{"n_layer": 10, "d_model": 224, "n_experts": 16, "experts_per_token": 1, "d_expert": 416, "d_shared_expert": 0, "activation": "swiglu", "moe_layers": [1, 2, 3, 4, 5, 6, 7, 8, 9], "router_score": "sigmoid", "normalize_top_k": false, "routed_scale": 2.0, "balance_loss": 0.0106, "balance_bias": false, "scale_expert_input": true, "init_std_router": 0.00805, "lr_router": 0.000661, "n_head": 4, "n_kv_head": 4, "head_dim": 64, "vocab_size": 16384, "norm": "rmsnorm", "norm_place": "pre", "norm_eps": 1e-05, "positions": "learned", "qk_norm": false, "attn_scale": 0.125, "tie_embeddings": false, "parallel_block": false, "init": "uniform", "init_std_qkv": 0.026, "init_std_o": 0.0, "init_std_up": 0.026, "init_std_down": 0.0, "optimizer": "muon_variant", "lr": 0.00834, "beta1": 0.9, "weight_decay": 0.044, "lr_head": 0.00873, "grad_clip": 2.0, "warmup_steps": 200, "schedule": "wsd", "decay_fraction": 1.0, "decay_shape": "linear", "final_lr_fraction": 0.02, "batch_tokens": 65536, "seq_len": 1024, "doc_mask": true, "train_tokens": 365300000, "steps": 5575, "dataset": "wikipedia_en"}
Below are experts of layer 2 (counted from 0) of a mixture-of-experts language model. Rows are named router (the router's row for the expert), down (a neuron's output weights, with its number) and show model dimensions 0-223. Each number is 50 + 12 x the weight over its row's rms, rounded and kept within 0 to 99.
Before each expert's rows: a language model's description of what the expert responds to; "raises" lists some tokens whose logits its average output raises strongly, later layers aside. This comes from a sample of Wikipedia text that the model never trained on.

# expert 10
It responds to: Prose tokens like and, or, also, eventually, each, plus the ends of words (c-ourse, Engine-ered, Disc-ography).
raises: "iz", ".", "-"
router:61 53 45 19 43 53 42 36 65 63 42 44 49 42 56 59 55 53 62 34 61 49 64 63 36 50 62 49 62 59 65 50 44 56 33 50 62 40 62 58 37 47 67 32 36 53 61 37 41 52 59 71 29 65 40 62 61 28 68 59 67 43 36 54 68 54 65 60 39 65 47 38 46 49 59 61 36 64 41 32 63 35 36 37 58 58 43 63 59 54 58 34 37 54 59 39 55 49 51 61 32 62 46 38 54 69 46 42 66 40 54 65 65 44 61 65 47 61 40 38 48 70 39 25 58 64 53 64 67 33 58 41 35 49 36 35 57 46 56 51 49 61 66 64 54 62 60 60 35 29 57 53 42 72 72 42 40 37 43 63 60 65 67 64 19 54 48 57 56 62 47 67 50 45 38 60 51 31 63 27 49 49 61 30 60 64 42 44 54 64 33 37 56 62 51 49 60 38 76 39 47 40 40 26 50 47 38 57 59 64 70 54 51 34 38 33 43 39 76 35 46 50 42 47
down0:49 46 61 63 54 35 56 39 45 42 53 58 54 44 51 47 52 36 54 51 51 34 56 46 40 64 59 58 63 57 36 64 59 42 42 63 68 75 58 47 47 55 52 58 33 29 65 66 60 28 47 57 57 80 65 55 37 51 40 42 45 47 27 51 56 60 56 41 54 29 47 45 54 58 52 54 45 38 30 57 23 32 51 47 56 65 47 41 29 42 57 52 61 29 69 72 42 44 55 48 48 26 61 62 49 65 47 35 48 18 40 61 59 44 54 46 50 49 39 55 28 59 72 54 35 31 60 48 33 49 50 43 58 46 44 61 30 47 51 62 40 57 64 34 62 53 39 43 58 70 34 57 78 14 44 64 45 57 40 62 54 34 55 64 78 81 31 53 49 42 52 59 48 66 43 54 64 48 53 48 43 59 55 51 27 62 34 68 63 65 59 32 58 58 28 49 49 60 44 43 55 53 42 42 57 58 37 62 35 50 36 26 50 59 41 41 56 36 49 27 63 61 62 48
down1:60 51 57 68 52 49 45 29 48 46 66 44 46 40 55 73 55 56 54 57 40 54 61 63 50 54 55 32 59 55 72 47 75 39 56 52 40 56 64 41 60 46 46 36 37 48 41 52 47 50 33 38 55 61 56 56 50 39 31 55 61 66 57 28 49 49 42 34 48 19 60 68 50 57 45 73 38 69 53 66 37 52 60 42 51 38 52 48 53 52 53 59 56 43 55 59 60 47 50 59 38 37 53 75 52 47 50 61 53 49 46 34 26 51 41 54 47 49 65 49 45 40 60 49 31 30 69 40 53 33 44 56 23 50 46 48 26 32 44 61 28 45 42 26 53 59 18 43 61 63 40 51 32 51 57 32 58 44 27 70 49 46 50 53 45 60 52 62 49 57 32 52 36 45 60 58 38 38 80 62 49 59 57 40 52 32 47 34 65 51 73 19 52 56 49 79 48 35 51 66 56 49 63 53 67 53 32 49 26 69 35 58 48 41 34 19 64 34 44 57 38 46 46 63

# expert 11
It responds to: Line breaks, paragraph breaks, table pipes, section markers and infobox labels like Personal information, Born, Scientific classification.
raises: "-", " ", "\n", ",", " and", " C"
router:50 44 52 38 36 41 54 44 63 58 42 44 37 41 56 46 47 52 58 29 64 33 80 50 38 56 46 46 50 52 55 56 37 53 35 47 50 48 59 49 43 42 67 41 29 64 81 45 41 58 47 56 23 68 41 70 53 43 73 51 67 48 40 54 79 49 48 61 55 74 56 46 41 47 62 71 31 76 43 27 54 47 60 28 69 51 38 57 50 60 60 42 46 53 61 36 62 57 48 48 27 62 74 20 54 72 29 44 54 29 37 73 48 55 57 53 39 64 34 50 52 60 43 22 57 60 47 56 56 49 63 43 49 62 36 42 66 46 40 38 50 47 61 57 67 57 63 52 19 48 50 44 50 72 66 50 43 36 46 64 53 59 72 63 43 60 47 53 58 58 41 60 44 44 47 53 45 28 73 26 49 51 40 33 57 51 43 35 46 61 47 45 61 57 43 48 64 50 68 31 55 53 43 39 52 49 43 55 48 72 55 42 44 27 38 39 56 47 46 34 47 40 25 46
down0:63 47 34 47 50 46 42 30 63 61 70 41 50 57 60 60 47 52 65 54 61 28 45 31 59 54 65 46 46 72 57 64 37 62 41 47 39 51 47 36 43 61 71 48 26 48 44 50 29 43 63 62 29 73 43 51 57 49 17 41 66 71 61 40 44 46 61 49 44 58 53 49 63 62 76 40 64 69 65 54 38 31 50 69 62 73 63 56 45 69 34 58 58 55 47 44 56 49 46 42 55 67 55 74 47 45 62 27 66 61 48 57 44 43 42 26 45 51 57 55 34 75 70 45 26 45 64 41 40 42 66 34 40 67 21 46 29 48 39 52 36 62 68 43 42 58 61 46 45 35 54 38 57 58 40 51 60 52 59 41 56 57 44 59 36 52 42 51 58 50 40 42 45 41 53 62 64 37 42 52 55 43 48 43 48 58 46 63 52 67 50 62 53 68 41 45 41 30 31 50 62 44 45 42 60 30 59 66 39 42 29 36 52 78 50 43 46 33 64 29 53 56 38 27
down1:49 64 44 37 42 50 40 46 27 43 50 55 65 42 54 81 67 55 25 56 58 58 53 43 65 45 70 51 34 45 40 60 36 38 46 55 63 69 66 39 36 25 48 52 69 51 62 46 63 45 43 60 47 56 38 63 39 59 66 52 60 52 32 35 44 44 58 67 62 43 54 72 62 62 61 46 55 38 59 47 69 54 78 48 63 39 59 48 44 27 55 47 60 35 60 44 59 32 47 91 24 52 47 36 44 53 69 55 45 59 47 35 56 32 52 41 44 62 55 56 45 42 55 57 50 54 64 65 36 59 31 49 66 72 52 50 46 53 53 48 50 30 50 58 51 49 44 33 37 55 47 35 21 41 64 67 62 51 68 64 52 53 51 42 59 45 63 58 47 63 57 74 53 61 70 67 64 52 68 69 53 50 71 43 42 27 33 44 47 50 42 77 38 47 51 33 46 44 45 44 33 38 32 69 49 52 47 67 28 36 43 57 39 48 41 37 42 28 47 47 52 65 44 56

# expert 15
It responds to: Middle pieces of words and names in tables and prose, like Particip-ating, M-ered-ith, Calcut-ta, plus later, latter, small.
raises: "-", " (", " and"
router:64 52 44 19 43 52 42 38 67 60 42 45 46 43 53 60 54 52 64 33 60 48 63 62 36 49 63 46 63 58 66 49 44 55 32 51 65 39 60 61 37 48 67 34 36 53 60 39 41 53 58 71 27 65 39 63 60 29 68 59 67 41 36 55 69 50 62 61 39 64 47 40 45 52 61 58 37 65 39 32 63 35 35 38 58 57 42 65 61 53 58 33 36 51 60 41 55 44 52 59 30 64 49 39 53 69 47 42 66 39 53 66 65 42 60 62 45 61 40 37 47 70 38 25 60 63 54 65 64 35 56 41 36 48 35 34 56 45 56 51 49 60 66 64 53 62 61 61 34 29 56 53 42 73 72 44 39 38 44 63 60 65 68 63 18 58 48 57 55 61 45 68 51 45 39 59 51 32 64 27 47 47 61 32 62 63 43 44 51 65 37 38 58 62 50 50 61 38 76 38 48 40 39 27 51 46 39 57 60 64 68 56 50 33 38 33 41 37 76 37 45 49 43 48
down0:57 38 51 59 34 51 45 47 87 51 55 56 47 64 45 53 49 46 43 26 41 49 57 30 45 49 43 32 56 29 60 39 52 59 50 34 47 57 56 59 31 61 52 53 67 63 67 49 66 54 70 18 60 48 53 50 64 27 48 64 15 49 43 52 54 58 54 65 53 41 54 58 55 31 65 49 50 49 31 47 35 51 47 45 60 53 32 64 41 59 64 48 52 65 77 36 37 45 74 43 57 60 50 31 47 35 62 41 50 37 57 66 50 50 58 53 55 26 37 51 63 77 46 66 45 38 53 35 49 55 62 38 32 62 50 69 46 69 35 52 46 58 27 62 72 60 35 34 52 48 50 63 50 64 46 63 46 63 73 50 48 36 61 52 29 43 48 53 41 54 65 48 58 42 54 79 49 79 53 50 59 39 38 44 46 29 37 31 60 41 77 39 55 44 57 78 44 54 55 47 38 44 40 41 31 52 48 56 63 35 54 60 62 48 41 55 44 52 58 66 43 44 36 40
down1:58 45 53 68 49 54 66 35 56 67 45 59 49 52 76 43 43 53 53 55 68 47 40 37 45 34 66 61 25 50 52 54 42 46 49 36 54 40 40 37 62 41 35 47 32 44 45 61 33 50 57 23 46 26 55 38 53 48 45 27 51 28 50 69 48 50 54 68 35 38 52 60 74 69 36 76 41 52 43 43 35 29 43 65 42 41 41 53 80 26 28 43 42 59 49 61 60 51 54 70 52 54 50 34 40 54 47 43 54 43 35 47 68 50 29 52 39 56 52 58 43 37 31 64 62 59 67 33 44 28 44 47 36 41 42 36 48 48 68 32 23 40 47 43 36 32 63 48 47 48 40 67 64 33 40 53 59 49 43 48 41 43 56 48 28 41 46 59 60 73 35 39 32 53 38 54 67 51 78 44 33 57 57 59 41 45 45 52 73 31 44 47 48 51 66 38 61 44 30 42 55 48 46 69 64 40 51 43 27 44 59 54 70 41 62 41 49 53 73 43 52 49 51 42

# expert 0
It responds to: Field names and values in dash-prefixed infobox lists, e.g. Statistical region, Time zone, Phylum, coordinates and units.
raises: " and", "-", " ", ",", "\n", "."
router:56 58 40 27 33 51 49 28 47 44 40 38 39 54 54 65 54 39 66 34 55 53 51 62 42 46 58 55 65 47 52 68 43 61 49 60 76 43 45 48 38 37 83 32 32 60 47 43 57 49 46 58 25 65 55 49 58 33 58 39 58 56 35 69 65 50 52 57 48 58 50 48 52 50 53 56 52 54 40 50 57 27 50 32 51 47 33 49 52 55 62 55 33 48 67 45 55 38 20 55 52 56 56 51 45 84 58 39 43 53 55 56 58 50 45 60 42 57 48 22 43 47 34 42 55 49 51 42 50 45 53 33 45 30 28 22 35 41 46 61 56 78 64 58 28 51 63 40 41 31 38 42 47 59 57 49 39 40 33 53 48 55 66 63 37 63 55 53 54 60 57 60 52 42 32 68 48 20 47 30 48 40 51 21 65 51 36 57 52 60 46 35 52 56 61 50 58 45 57 30 46 21 46 39 45 52 52 82 47 71 58 53 30 49 48 14 24 42 42 51 58 50 54 50
down0:45 33 38 34 65 45 66 51 54 45 55 55 40 63 16 47 62 50 24 91 61 60 43 67 62 55 40 49 54 53 50 49 32 60 53 47 41 49 46 47 50 34 50 41 49 36 57 37 38 45 65 56 57 66 12 38 54 51 39 52 62 43 80 52 48 57 47 43 52 53 56 49 70 14 53 64 41 39 48 42 63 51 39 53 54 36 47 59 58 40 47 48 52 63 42 39 48 43 48 62 48 30 63 71 39 45 74 34 50 67 56 39 45 50 49 66 52 47 53 40 38 61 35 70 69 68 64 60 48 67 45 54 57 39 50 55 53 45 43 68 52 55 52 55 45 47 53 43 52 65 57 40 41 58 44 61 59 44 35 52 55 70 50 49 57 45 54 52 81 83 71 66 46 73 38 52 57 55 34 61 22 32 54 28 56 66 71 43 46 42 53 64 59 58 50 41 71 50 48 48 52 59 27 56 60 63 60 59 34 57 36 48 56 48 22 51 53 65 58 48 46 50 66 37
down1:45 43 54 48 46 53 45 73 53 62 58 30 50 47 66 50 54 45 55 57 42 28 26 55 33 42 44 21 28 28 62 50 46 45 27 38 69 29 71 54 53 56 66 38 34 41 74 61 57 39 51 39 49 59 54 50 63 39 67 42 45 41 44 57 49 71 56 58 51 57 40 31 51 38 68 63 38 51 39 68 33 70 51 46 49 43 37 45 37 55 35 48 44 39 55 44 34 66 45 61 32 35 60 45 64 40 67 65 58 55 40 57 38 54 53 47 62 58 46 50 56 66 53 50 45 54 35 52 37 50 28 38 53 53 40 65 49 66 67 40 45 61 51 65 34 51 54 54 46 74 44 61 43 53 53 58 36 64 62 71 66 39 37 63 51 42 59 52 54 38 50 57 66 52 48 40 41 53 63 48 47 55 46 75 50 35 40 49 65 63 31 54 22 60 59 62 67 60 65 45 58 46 54 63 31 55 57 24 27 68 65 38 33 63 74 57 14 46 53 53 55 61 33 57

# expert 3
It responds to: Words in sports team and music release articles, such as home games, participating teams, chief, European, college, promo single.
raises: ",", " and", "'s", "rol"
router:65 53 44 19 43 53 42 38 67 62 40 44 46 40 52 59 56 53 65 33 60 48 63 62 37 49 63 46 62 59 66 50 45 55 30 51 63 39 60 58 37 48 67 35 37 52 61 37 41 51 59 71 27 65 40 62 61 29 69 60 67 40 37 53 69 51 62 61 38 64 47 39 45 48 63 59 36 64 39 31 61 35 35 39 58 58 42 64 60 53 59 34 36 52 61 41 55 47 52 60 30 62 46 39 54 69 46 42 66 40 53 66 65 43 60 61 45 61 40 36 47 70 40 25 61 63 53 66 64 34 58 41 35 49 35 34 58 46 55 50 49 60 65 63 54 61 62 61 35 30 54 53 42 73 72 45 40 39 44 61 60 65 69 63 19 56 47 58 55 62 46 67 50 45 39 58 49 32 63 27 44 48 61 31 62 64 43 42 50 65 36 39 56 60 49 47 62 37 76 38 48 41 40 26 48 49 40 58 59 63 67 54 50 32 36 34 41 36 74 38 45 49 43 48
down0:63 69 52 40 37 69 45 53 68 51 56 62 47 50 32 46 37 48 50 56 50 50 31 54 49 54 54 62 64 31 58 52 70 62 38 49 51 31 31 43 46 60 38 50 45 54 75 54 52 51 53 58 35 76 27 47 63 49 50 46 51 19 56 56 31 45 40 49 42 46 57 58 65 54 65 43 40 32 43 50 25 58 45 41 32 31 53 45 63 60 64 50 56 64 68 51 43 35 44 51 34 50 43 68 62 37 62 50 69 44 61 46 47 49 73 48 61 28 57 38 53 59 58 55 27 46 59 44 29 61 40 44 50 55 53 43 56 64 62 45 47 31 51 52 43 40 76 61 46 39 43 16 49 38 39 28 52 26 45 62 72 47 71 41 52 59 40 54 65 64 42 53 42 68 44 52 58 61 75 72 52 35 39 58 74 71 61 39 35 51 62 57 41 50 37 65 66 27 44 53 54 68 61 54 54 46 60 41 46 62 50 49 61 41 72 38 24 71 60 49 49 37 51 59
down1:44 55 42 36 59 45 43 49 33 52 53 57 54 40 38 73 65 54 25 51 39 57 34 41 37 57 45 47 44 38 40 40 41 28 49 60 39 50 42 54 50 31 69 58 41 35 60 33 60 57 79 47 59 31 58 54 45 45 51 55 31 46 49 38 49 39 46 59 58 38 54 33 34 48 52 59 53 53 56 76 69 48 42 69 53 62 37 50 42 44 66 23 54 67 54 31 38 53 64 53 50 54 43 45 45 57 68 52 55 47 28 20 35 28 66 47 55 42 51 48 42 61 37 47 46 64 59 31 48 54 54 68 33 29 54 38 44 46 71 51 44 57 49 53 56 61 58 46 58 60 47 39 68 57 75 31 65 52 53 46 45 58 49 72 40 36 81 88 46 68 62 39 33 47 40 44 52 61 31 53 46 33 32 46 61 41 57 52 39 58 64 38 48 51 64 57 34 55 41 31 65 45 26 35 47 50 24 56 81 55 58 65 58 56 47 53 56 52 48 45 43 69 58 32

# expert 2
It responds to: Main verbs and past participles after was, to or is in prose, such as found, used, played, introduced, produced.
raises: "\n", " ", ",", " in", ".", ";"
router:68 40 54 51 55 71 31 36 76 65 44 49 56 51 43 48 49 53 55 38 60 59 40 54 54 48 47 50 52 63 53 51 32 58 33 44 54 46 45 53 44 60 54 47 38 56 52 33 46 48 45 71 31 43 45 43 60 32 66 49 81 53 48 50 63 39 58 47 40 50 40 40 50 47 50 61 69 60 44 41 54 64 39 46 51 56 47 58 81 57 48 44 15 36 60 53 42 52 47 63 53 56 43 46 54 65 49 42 37 16 55 55 76 49 59 48 48 43 38 42 46 70 46 16 51 51 62 56 56 41 42 53 35 48 56 27 46 64 45 63 67 63 60 67 60 66 39 76 35 43 46 34 57 51 83 40 42 37 45 48 52 67 53 70 30 60 48 43 76 45 52 64 35 34 40 60 52 52 52 21 56 49 72 27 50 85 41 49 50 58 40 44 47 61 48 52 49 43 83 58 46 48 47 40 51 44 45 53 41 36 74 44 42 61 40 32 52 45 65 25 44 64 45 61
down0:52 42 58 31 44 66 45 51 45 64 42 69 41 52 57 57 32 81 43 52 59 81 44 55 60 37 51 67 52 69 72 40 42 40 25 58 40 40 63 48 62 46 37 67 47 55 63 72 34 49 47 57 59 54 51 37 38 47 53 61 35 46 47 47 33 41 69 57 45 48 47 51 32 33 37 53 55 46 44 62 54 59 50 73 44 35 61 37 36 52 51 35 47 31 38 32 66 49 38 49 45 62 40 47 35 56 49 58 43 58 50 74 58 26 45 39 42 60 46 57 56 75 47 61 47 49 63 32 60 60 57 48 66 36 61 27 35 65 69 65 53 20 43 55 58 38 47 42 55 34 47 47 43 67 56 39 40 64 35 63 42 49 33 48 72 32 37 46 70 62 49 61 32 70 55 51 49 62 59 53 54 29 43 30 53 45 62 49 48 42 59 60 68 60 49 65 51 38 69 30 48 45 64 45 49 59 76 67 62 80 68 60 59 65 48 54 27 56 48 54 51 54 55 51
down1:26 40 54 59 49 39 58 58 58 59 48 71 55 56 55 51 56 52 49 58 59 42 48 56 64 53 52 45 69 58 71 46 58 38 71 77 70 34 26 36 53 63 54 39 57 49 69 59 48 57 42 62 49 41 65 44 33 30 65 47 63 44 53 55 55 53 56 48 53 26 57 31 53 52 63 50 27 39 34 59 75 42 41 42 47 60 61 47 69 60 57 33 65 74 59 57 42 81 53 37 67 48 57 68 54 55 58 44 42 42 67 34 60 38 64 56 58 46 71 66 50 70 64 57 58 65 46 66 57 34 48 31 44 45 58 59 51 35 63 29 56 53 36 36 46 40 52 36 41 66 50 59 49 40 39 68 59 50 45 73 53 64 31 46 76 32 55 50 56 35 55 57 49 39 38 74 57 55 27 67 42 66 60 58 44 78 66 37 53 51 48 56 41 48 50 52 49 28 53 38 41 38 47 43 56 73 59 68 38 34 60 54 52 58 40 49 53 79 43 41 38 60 36 44

# expert 12
It responds to: Numbers and names inside pipe-delimited results tables and lists, e.g. "Third place", "Qualifying", years, "Newcastle Town".
raises: ".", "ut", "els", "ely", "e"
router:65 53 44 19 44 52 41 37 68 61 42 44 45 41 53 59 56 54 64 32 60 49 63 63 35 50 62 46 63 60 65 50 43 54 31 50 64 39 59 59 37 48 66 35 36 53 60 37 41 54 58 71 28 65 40 62 61 30 68 59 67 41 35 54 69 53 61 61 39 64 46 40 44 50 62 61 37 64 41 32 60 33 34 38 58 57 43 65 60 54 60 33 36 51 61 41 54 48 53 60 31 62 46 39 52 69 46 42 66 40 53 66 65 43 60 62 44 61 40 37 47 70 40 25 59 63 54 65 64 34 58 41 36 49 36 34 57 44 56 51 49 61 66 63 54 61 61 60 35 30 57 53 43 73 72 43 41 37 42 61 60 64 68 62 18 57 47 57 54 62 46 69 50 45 38 59 50 33 64 27 48 46 61 31 62 64 42 42 51 65 35 38 56 62 49 51 61 38 76 37 47 41 39 25 50 50 38 57 59 64 69 53 50 33 39 34 41 37 74 37 45 49 44 47
down0:46 31 41 38 55 54 68 35 37 56 48 55 74 49 38 37 42 44 28 61 42 41 64 45 56 54 49 53 37 39 48 49 57 53 67 70 73 64 53 59 42 56 53 55 62 52 41 39 49 31 34 51 49 39 53 45 58 57 49 48 33 69 63 65 43 60 67 47 46 55 47 53 44 52 51 62 46 74 54 59 46 70 60 48 52 76 39 42 68 48 41 53 49 47 78 41 62 53 57 43 50 29 38 30 49 43 57 48 46 46 61 58 33 76 57 51 71 52 60 60 57 38 42 67 32 51 34 73 63 38 47 59 34 56 45 58 37 34 35 63 34 36 54 50 68 60 43 59 65 20 51 78 53 47 52 50 39 49 60 66 60 45 55 56 62 61 56 58 47 40 78 45 62 64 62 52 29 57 51 37 24 56 54 84 59 59 59 41 38 46 49 47 48 33 59 66 64 41 53 46 58 39 72 50 50 51 59 44 61 81 43 14 35 52 49 44 55 63 59 58 53 25 39 47
down1:50 62 64 50 64 58 44 43 41 48 29 82 41 52 58 32 54 58 49 61 44 39 60 48 64 51 68 68 60 42 47 31 43 64 28 64 65 55 70 29 58 64 42 45 55 46 25 63 50 43 32 59 61 35 40 31 29 52 53 57 69 40 37 65 43 55 43 51 62 49 54 50 64 24 37 65 70 70 49 69 46 44 57 47 45 53 53 49 52 45 78 56 62 57 43 78 65 40 54 58 46 69 53 47 33 45 53 50 45 67 58 23 64 45 45 57 41 28 32 50 58 56 32 54 58 50 45 59 53 29 53 63 56 52 21 55 67 61 49 41 54 56 42 46 37 74 66 60 80 68 51 42 60 64 40 52 65 42 65 59 54 65 45 47 31 63 54 62 31 63 55 40 58 46 39 55 34 45 28 55 55 58 61 58 54 51 42 50 49 43 42 55 38 54 31 60 32 68 32 62 65 50 27 52 43 42 57 62 43 52 43 38 42 52 34 61 50 37 44 48 76 57 58 43

# expert 6
It responds to: Equals-sign headings, infobox fields like Release and Length, and copula phrases such as "was a" or "known as the", mostly in album and music articles.
raises: " or", ",", " A", "\n", " and", " C"
router:59 55 33 24 51 57 51 35 69 60 45 40 33 28 57 37 53 40 72 29 60 56 65 62 39 58 50 45 78 63 61 59 42 69 32 52 63 40 51 47 22 33 49 49 38 68 59 39 57 51 48 52 31 69 42 67 56 38 69 42 67 37 33 37 73 58 50 66 35 52 54 51 42 49 59 52 27 57 41 48 51 17 43 47 56 61 54 52 55 51 59 60 53 51 46 46 58 54 56 53 43 63 43 59 49 64 48 58 97 53 46 68 73 40 59 66 47 66 41 48 44 55 47 42 50 55 45 64 64 48 40 58 46 55 30 34 35 43 56 66 45 45 63 46 59 77 64 37 56 35 56 58 42 78 66 41 39 48 47 61 64 72 61 62 37 50 58 50 39 60 58 59 51 48 42 34 56 39 53 31 49 49 41 28 54 38 38 51 48 68 46 50 50 60 59 47 47 48 58 41 32 47 67 41 40 56 46 78 57 74 60 59 35 54 35 59 29 44 37 51 51 41 53 42
down0:38 47 44 36 50 57 52 50 47 64 44 47 51 76 69 53 48 30 68 62 47 58 66 59 58 70 38 42 44 43 30 55 53 39 67 46 56 69 70 61 77 50 56 58 46 43 51 38 58 49 55 49 45 45 55 40 44 37 35 55 63 46 30 63 35 50 42 41 36 40 30 47 73 35 66 51 55 32 70 63 49 63 44 54 48 60 75 45 60 40 48 68 70 64 46 47 65 44 57 55 50 54 61 36 63 61 50 22 48 58 48 53 64 56 53 65 55 39 31 71 31 42 43 39 57 45 55 55 63 50 61 57 48 73 53 53 21 58 71 57 36 59 39 60 69 56 56 44 69 61 61 57 71 57 57 58 67 53 56 57 50 55 64 46 48 43 54 61 74 54 53 66 49 51 58 74 59 44 33 39 49 34 41 47 67 45 43 37 49 37 60 39 70 42 31 40 66 49 48 60 61 76 62 63 48 60 49 84 56 29 51 22 52 46 54 61 44 40 58 23 37 61 52 48
down1:54 37 40 47 60 57 18 42 68 51 56 51 65 64 48 55 52 45 46 78 54 64 76 49 41 36 39 59 41 48 50 71 49 59 11 40 31 35 58 54 38 57 30 65 63 74 74 30 45 43 60 34 57 49 40 42 31 67 45 34 40 41 35 56 35 51 41 55 59 45 39 58 27 57 49 48 45 48 27 64 68 43 48 64 58 35 24 60 57 66 63 41 52 26 48 55 55 46 53 58 42 48 52 41 52 53 48 52 39 77 55 46 54 67 35 67 35 52 59 44 47 39 60 38 66 51 34 66 36 44 52 21 74 64 32 39 54 29 29 48 48 49 46 15 59 52 55 46 62 58 35 60 50 45 54 35 66 49 36 37 38 47 28 59 37 50 43 46 37 44 58 53 47 51 41 65 65 52 43 42 55 49 38 45 62 64 59 36 57 48 32 36 61 59 45 39 51 51 60 37 39 50 56 54 45 48 53 37 63 53 44 58 38 36 51 54 26 43 36 55 62 40 52 45